config.toml
n_layer = 13
d_model = 256
n_experts = 192
experts_per_token = 8
d_expert = 32
d_shared_expert = 0
activation = "gelu"
moe_layers = [4, 5, 6, 7, 8, 9, 10, 11, 12]
router_score = "softmax"
normalize_top_k = false
routed_scale = 9.58
balance_loss = 0.000218
balance_bias = true
n_groups = 4
groups_per_token = 2
init_std_router = 0.0201
lr_router = 0.000797
n_head = 3
n_kv_head = 3
head_dim = 128
vocab_size = 2048
norm = "layernorm"
norm_place = "pre"
norm_eps = 1e-05
positions = "rope"
rope_base = 10000.0
rope_fraction = 0.25
qk_norm = false
attn_scale = 0.0884
tie_embeddings = false
parallel_block = true
init = "uniform"
init_std_qkv = 0.0236
init_std_o = 0.00377
init_std_up = 0.0236
init_std_down = 0.00231
optimizer = "adamw"
lr = 0.00088
beta1 = 0.9
beta2 = 0.99
weight_decay = 0.32
lr_head = 0.00528
grad_clip = 0.5
warmup_steps = 299
schedule = "wsd"
decay_fraction = 0.471
decay_shape = "linear"
final_lr_fraction = 0.02
batch_tokens = [32768, 65536, 131072]
seq_len = 1024
doc_mask = true
train_tokens = 434700000
steps = 6717
dataset = "wikipedia_en"
Below are experts of layer 5 (counted from 0) of a mixture-of-experts language model. Rows are named router (the router's row for the expert), down (a neuron's output weights, with its number) and show model dimensions 0-255. Each number is 500 + 50 x the weight over its row's rms, rounded and kept within 0 to 999. Numbers have three digits each.
After each expert's rows: "raises" lists some tokens whose logits its average output raises strongly, later layers aside. This comes from a sample of Wikipedia text that the model never trained on.

# expert 167
router:423413536470506426536493532433416440439520543496461475435467487530485520492550487594472474456477458543485562561485390565567482494510556576486488519429477543496461546540594487463517475410477523448487491547527563482519476584576637456544526508537436463492614435499477577523461445467463492558491570425509534480536505531518495551491420490458586558444499508576391502451460496599514411437548581492537481512425467464506473451496387485477474519528456487480533527507513533546554483507391534468458519501567497589485483476516504528452580567550488475476566567466546487469525499442551549528508509454406613512475512472508441582476420406522611666475381551477470420506532557507520525476454449556530462493397485477500577528508479525451511455416476508490553445470515524480461468664498468
down0:562553524472418537564477475508523538527540481485480563524516502536517498461568395573581517594510522398497481533535527483534506472587490424511449559445567508522501397513552473456469460565510480495467541510500536475476577536453515587466482561573440515470551459543556426532511584502530571529477525526452531506399496588428563472510457521480497509446499467543473528467568459476567498547540473510506469542470604489444389579503532432491491432574381432446470415465526573456524582434595408470526443510574457491490510426458630499424490491473453485477549495532553497585391590400601539375507455495460470518499492436376534493520508472575525404519493556462481504459431483516510449486496459489539426480489462468480496433473459581435491489516428614537489496514525584568421568442482493
down1:483431500495510531567468505538503503549634459428407486519469467573454520452511444561483451544480521489409523438598534487465518570562611511428604508550484474507410579408444592521459510491408536512619480476518457468402500500601529405513530562514455462429482420551540620528456485459448408428551479550454599568506492429511508461445537498530462535465423545509522448535494520552382505553462488431557493421560483491495507523525465517547520460507522447402538553548562451513545541485481472489519498520532463478567524456464521495522537532540512451458447488471492519535519372550475490513422603437561520591501535470513506585488498569542434499522469449533598457534462466464531446547529582447350483568538567494511395472504531484574523486510473556451544487529419470454548488561480498
down2:455552507474528494548492497489452475493529580543499564468587382533475452544542479442456488471468503426549417674521497425515492432484502515413551432506519552455534474470529526576543509563399421446501346526514448536451528507539556499566486450478399523491548633498387524440426455456512529485452485494472456422570542403491520487465517557518517516518489522585457484542594482554499398441554496445461479578482473449485471556458551455485503525479440552525511499426553475464500576561583503433517483530520374478524470540484444578453524541499547484513528489515492458585549507537568447493579380482479586584494524505566539458668508493465542504468460480411477532491405512505487467449528495539555536557458492455576544572539442553530512545566498516471513519490426520566415474527506507
raises: "n", "chi", "ai"

# expert 13
router:456517445492500542526489529449468518396506536549450549531574452539523501455527456454471547412458492542567448492477428514415471563531486468477497524455453498442504451606524429466517507547424498516569545439541529510500486586466502418561479414486417536497460504547610516506472409443451597710381536590518457503534475451510412494490460535449496577467386555502505519494566588445458513432532454447546565523568574526522485537471548456582422478516501481506515437431487485472463486587479607451495540495486438470521515424507529534479537537540527480529489510508552510511499544524505422420463460520552582577526499421555650424478638457526474529484460555438512493445401560496451503481466570519480600535461447490493487483504510456434560441455481414460529531517452533528520544515574496
down0:511538542538460472460405506467487385462496454540586441517532575482552481400557452486482396539478467565579525544506505486570481556607435528438476522566562500424483548503537472479503456505492478489541518471620481529506527503549548481554505527525547471549509516464542603561456522464501540543496465487484468526511421419562505491474550422486432487582418509518518437522401517481554491485415469473561512491505421426590461516493426503540457436498474449438469408574445508544468539375488543526521490484501535372469490498481512513410462420510491431424509571403605526520457505514473513536533507564503395573426486511462540396544532499487674508534530445545458537568569476560562586526536564460591407503551561470493456495532489494491509464477538515440374530492421573570481503495521534
down1:505499442560467444382455417516464421534526498480516593392467374467498394433454502558422470527478572470511516519548430475502567474503446443548504508529465481493567468576459511568484563455527441463426365496477488532514512632497535427512550525507465470584534506523407521513473469525498507474495526520480560542527372432423396529483497443542573570531499560522529546491542521535495564418526561586631469523501607459498473494464481541636466452495524508558512538589478477459513538450434484472488451505530549502484475480523548472503415500485519519475545565383506525488462337504453528457478523547538523486509460452479548516494512569568556568462503443578531532500469423484531527550419481503495496597550558519493434512535517502525566423466463562528565443389452497494591582499506500
down2:551494420536502467505456567642485435584607443571479517484515470460440436466419518424551568525505550394517454544568433454533562557462463510576497486566487471481539464500519425507486519480470532425447437527468480507564440538420439472465577494509481480580633420562465454479503513406545497474497492613448538495543553521487566539492511493536636560428523491522474576484583428480512593445431518436526452488542559482533409551539509449619509489521506512544441606525492459463530469487514531471480452452588490539531467514439503470481449599465555523576514562348423493513515401466471512364506480453451478559483482440506466490488512583548518475538440521517529451523360498518484534498404545550519479537455439530503500497534477502552511468452513550480478555455561488457533562528559478
raises: "li", "ly", "ate"

# expert 82
router:527591515555474423518523492504517400553523425534586531442459517476500566435514516624494571496472405467485544578463444541492470544549557570487466449469509567559502498517427526374463399481376535421476533532512440523563444530553558471454483503491491418448516379558487578497593507531524499504504501452562515492549528586511474535506494485485504524555478550477436515526518495525493436468474535458427497446454416440460483360444431361515536494429487488413487571536490537490530490568455582518498568529499473635465497518376481474587535488551539532446482436563656499464506507476567497471479499481524534547499491475499412634512507526442549517376465453511448533505598526547512515532494451505503469529427522452443595497500560524469495486476494512516485483424478534546446545592464471
down0:570509487459407520492490533483445509468423543463501387524522575535507544440506453498507579546583472475538450465512466480561457467477442534471501528480478472506466462669512444511536546434489421472486540571585559477505489486494562503425429481512494585433462645501400510417463532504561425533523474552423524503568480470508440580441453535469541521483490481546491498431454459426533523482497608564579474500450557494551420433466554463454498577499422501509495477418495482440488626519504444462527558538529526516481421498585528468363505477530504492608406530535528539452506484487443503398572520503534369524463553518515558553491489494502605428497465565514402552461598556478485516496516492567450555522479455477557568416502525561426462448484577547510522479565482449522498621523526522
down1:469470554486500494527460503466511498536479513525443533455516468452559406510466509451511536500420438453493476477497472449556450498526529449516487485458561517554572491613555534547528510604462439496481415466507510602490459561572451519515608468537509472567560569475490620500487499547476452536512456517451505481480492505549575569463481516494521505414475417525398555445531692564520367463556486416430504445532481544498559462601406466443431483513523503432628555538573472449505512446494482526495482489475449564548470409522522486521512601514506512562509503423487499418433522438443563368467504476478479532532561533501485532452474436503406500531442517534489589448554465471542612492533409560567535456440568570469434460467548456475497475503525499514470435466550438562529573435580588
down2:409490472528555473455457508506537494495517461578561483574506523568515456427457488477491458498446570453479516510454510447492580491540519550593544467463535471486481500474446538551443461518485595512517580447408446491562527492577586468486514468441455530529528466509484572442517508448444500474503560503462531446642560550448524447519538388492482521481516514491471514485528524615513551467474473570498502507432503495526445443517443502499476520430408522488456524595411518582491493419527531502460480476441506527422310561441473573497411511498535467474561501572534463518373616601556444561452500499532501515582478473481424548561619465516568539480534439526587606491569434526525490527576440520437508500415431525531554434442503488481438424496437475550460546471450512636529460557490558
raises: "ting", "es", "ch"

# expert 70
router:527459525503541543515575504507457375541537526467481459524521430543566509514468512383427547501502611484568492475532487514548589529410551568483447533408476572508488522480518471455492471511459465591531575506508525510388450482522525518426488467493471548404576468483529596418494414511507554493484539460531583461541496470534492570455429563578548469465569441430479490478469524444506514455491564519568470450430433545569496536493513514387538448499573495521550473508513457498532616451453441595497444466468510451421423459521561549419529574463489498473458456488517434487490601506543575495449497510453496420398466536624513541495497444553538623578494499543472553506495633441507533378463428497551449427454454552517507561466443543558493526502423492535418488512438440455406516512504535
down0:539504525558483467541505532512502499497529471478483562429530512525561416612511491470595603400473596557510481458550552512564504554518524435496507589467525507435432487503559531440506538437471568429545469551582575413511519487509477476468543515561476528527524383516488582445521470471460609503442493535517532517514538442449391465546412523487385434504533446535424491464511481447473453571471529490614485440505601516472577465487583522442524506532437446446436565488507636488577425393519462477551459538600531513523436548511486520489628570478456468500542559485530506488506555442507547381487467435528469486453566461491511423490424439544533433482463516506504504489476536478400472494533508434654529465521492464395459470532495515482432579578433486477453553487490454562524509435520532
down1:528553497531498522494484381558461439533510564497519447493482466462485563448477534410526546503493524371583451474430432483497500445521488464501500490534437563514426464469537580410554609553483483499543537479487517572494489475553421519457518497460477439469504566513620534474514485468612470540443520487575393470584437528569542472497498345489461437470430495488508565541528468447548408457611516468458517511599448485530502527550498463402503497486457469515334499497550496494436471522506435487605440570462553408564505509467550534561535428514463527475499441474493477493579487506469501542540616532535443482601503485568427490562550539553531475548420487512533499497463528489485509459568509550558524497527518511453459422410641451588473535432487507535540464465616503585447484475448506
down2:513503539454555500523468556554544477454481549458438557472507492477514486564434460479412576518461514468451458517520517519543512510528474368471510505417456488510598488428460558545550491434504506450522391382453401505535506387515502489485583487515515520490496446436569465549423584470462463546494456399475493571445506580539571499502417409567497468510437520578493482632540527532482502486494475533535470521521455546498465442546448459546570468496517558570475476517488527434537585467504453402528499528587436474551496486517570540540408467502499620510466591484449511481492402557515545517415447450571567470492498473542517415540491545607525538558471556497445546520560431460590509569437406504526523412557496480456500484478553510458468462597517539461428499638464493600533485430465394
raises: "ological", "ple", "ography", "day"

# expert 47
router:499562589568471573512456438496500447537408512381538458468558554552422584409455470559538382546541519579492484435523446442505409499562473468497512558430528545515588410439448508539473503443509440454523495522425566557593493477416514467506618476495562581472465548476489465436492518584496551468525511466507425616576505535461496543545533546553474505523509565535484487606471504434447530520546422399523513475521462453474464543368529434452433484444557506558460463547512535558571469425478574458535540591553480538449572521482459495537497524555419422444479519540470526447524559608451437515502549439448503531514481531547462487460517502488549508535410470542403478550395531501501581506463530481514518579428446512507461522450548526421506516526421565520413493476524541407461537512486475
down0:509588460516501503576491493419594440556451554457571504498528528592529493508511443426495450538607538610475520402492403520471525463500536500497399579507425525470441495502589503458571606514491484500442523468521532555490480558539504504455500507468555474439484430512434480545466505472456549406449519452529488503510544550468466491518514392473540511508532530444480480539462471590563536501474530448437512475514440529469407427529486641579472493501449438526505436440418523575443477422524561513502530520455533361447469515542501423503513475431483507482528540546511434467433451465561446588553539570515502602530580448564543440535556469440498493539569520563517496552620476478508506402417536506475535544564477533557484527574511392444601430517466562549406465468486482556523427427423552
down1:503448500480463449401516440464537550439578453522499521524475517499548420552611459545515579519524414546494581520521440565522467525521576510505489527494565521495486588516450478491404489461487534499482508569437567405589438469533537532513430499572456538558500460491489456618467619535555482479452541505581502470501481468459484437396555526462474555441489497490461434564449537455480586498524493500524403488496422500477486484578523461711488486498416467534492519458509505532483461427426417534463511521557480461517404416515578502484465451524537512429456599504516565484423509489500456467489492493543449569530475481432602458503410513401428475455514529523504522504400520627578533572550500452506479494523486428485610481505451513490611546563501580564445439483461526574520500498416522
down2:460498542535451531503463479370547482544491564453531531468469496477514534546562444449445457460478481491534498532575509452526545491481461430462447558572544455417618546506521552550506506506485425476613536474429515493490523534425526442515510491468589525448537492484626516487511445479395475506509551452555470413515614403475424527488474486640540477472481515544583502497523456591471517467478426489491525500535399469515571470484529541462486454532566484490520573483483536461403492550486470435478603433452452560530531436521409517556465539543544546469438454521566437472503492554512517495433546524559563537640561593434490514523560466557443381466500421539567379607485545428474419514495447462480519502382511451512500544477446556515524465412516525470470509496509482532564479641510522
raises: "od", "e", "en"

# expert 5
router:459502471450395519578518564405464538451541495574466545597550415536555467441509600477448512515508427511563548579458512522544497528515438488482514493463496463425522518593519433557586472487507480505529511501581481498506468555434472454461542420521485504506488470494593554584477463389412495656415511589435468502451500463482421537482466488514592517546433505497527467530514556572497533365467467460538523472539493515518514526569498555568473517538468526425510471500400445502555439575484583509505476443421460429549431442487488589420575398529561488562573469480522436548493504427467557463458466480477560465547536443470572471537558498582468537481487584381445450473447473548559414426490489539470621519534476515521574549510560433549521486500481447454484490474493568561565495526422535
down0:499480564506403486524546571508375509436535554426520576587555516479428464476424499434551538471507435508528543582475470465571470491512462501612458558467523484484504502560554488540459480549508498523567531401556459474463441494473469512525489531449473553506531499510614553471498442474462589561494543580562531511451479496524504563450508565476426523572446523541493463570504572574446496389565498381529414556592521456505508518500455576468509465488535460534581415475490563464545596469444509402543487400426547498484422443542497522458553461573507474555517447391436465544521577622479551428574462450519457495489514464573604488377499461500450508487502575446517470427489496553496483390443477515492559490501446584455488423585519482532509495567533503493386485450416546515466500510513523
down1:482504484550487539516426444493412490383469585573540494438434528471378477453380499476546594429437503418521474430444562479540506492506432498535501526547498573553426572462524470483519422630584500468423519464405568591508488441434529420419475520530478551524470484569487584491610456478548466465506483449463491473502439467564555462432452527531531444472635526527545558533456494506486496370547492534426552543551536506466516500524520449516502597483488525542440529414479529504480509462522494547527534544464537481410581466497509554558525566572500533550523448395500520560546471556551472467514521503484491513500503582582555541497429528463423519532434457593625478530478526489481487439556485587440462576452451508536424554442515436490510493511413512546494532507457549481545557517500375
down2:476452519554497458588543575503381469527579528494488601577525476492463515499402523542507460496471406431502413536480417497520446468483459469552477540475538468485508444578571468506500473610523524488584529365529448426440423534520488556499569509481511586489489478548616502521559397409371577631451527604543559536527530462493471559497565559457452575483420497530475509632485565507471493428506508390505445523587504516532536534494574543426522460460544464495577513441496549497533496522450501456547417425463519506562445415489472504461548446537424453496476440434467487547574519523515472404549543467521493483410453482538692531448538489478476498432564543457489437507478548517516503468457489534465597500491465522519540507522474470477500473544526510514434448469497470488502540564512502
raises: "ography", "tt", " record"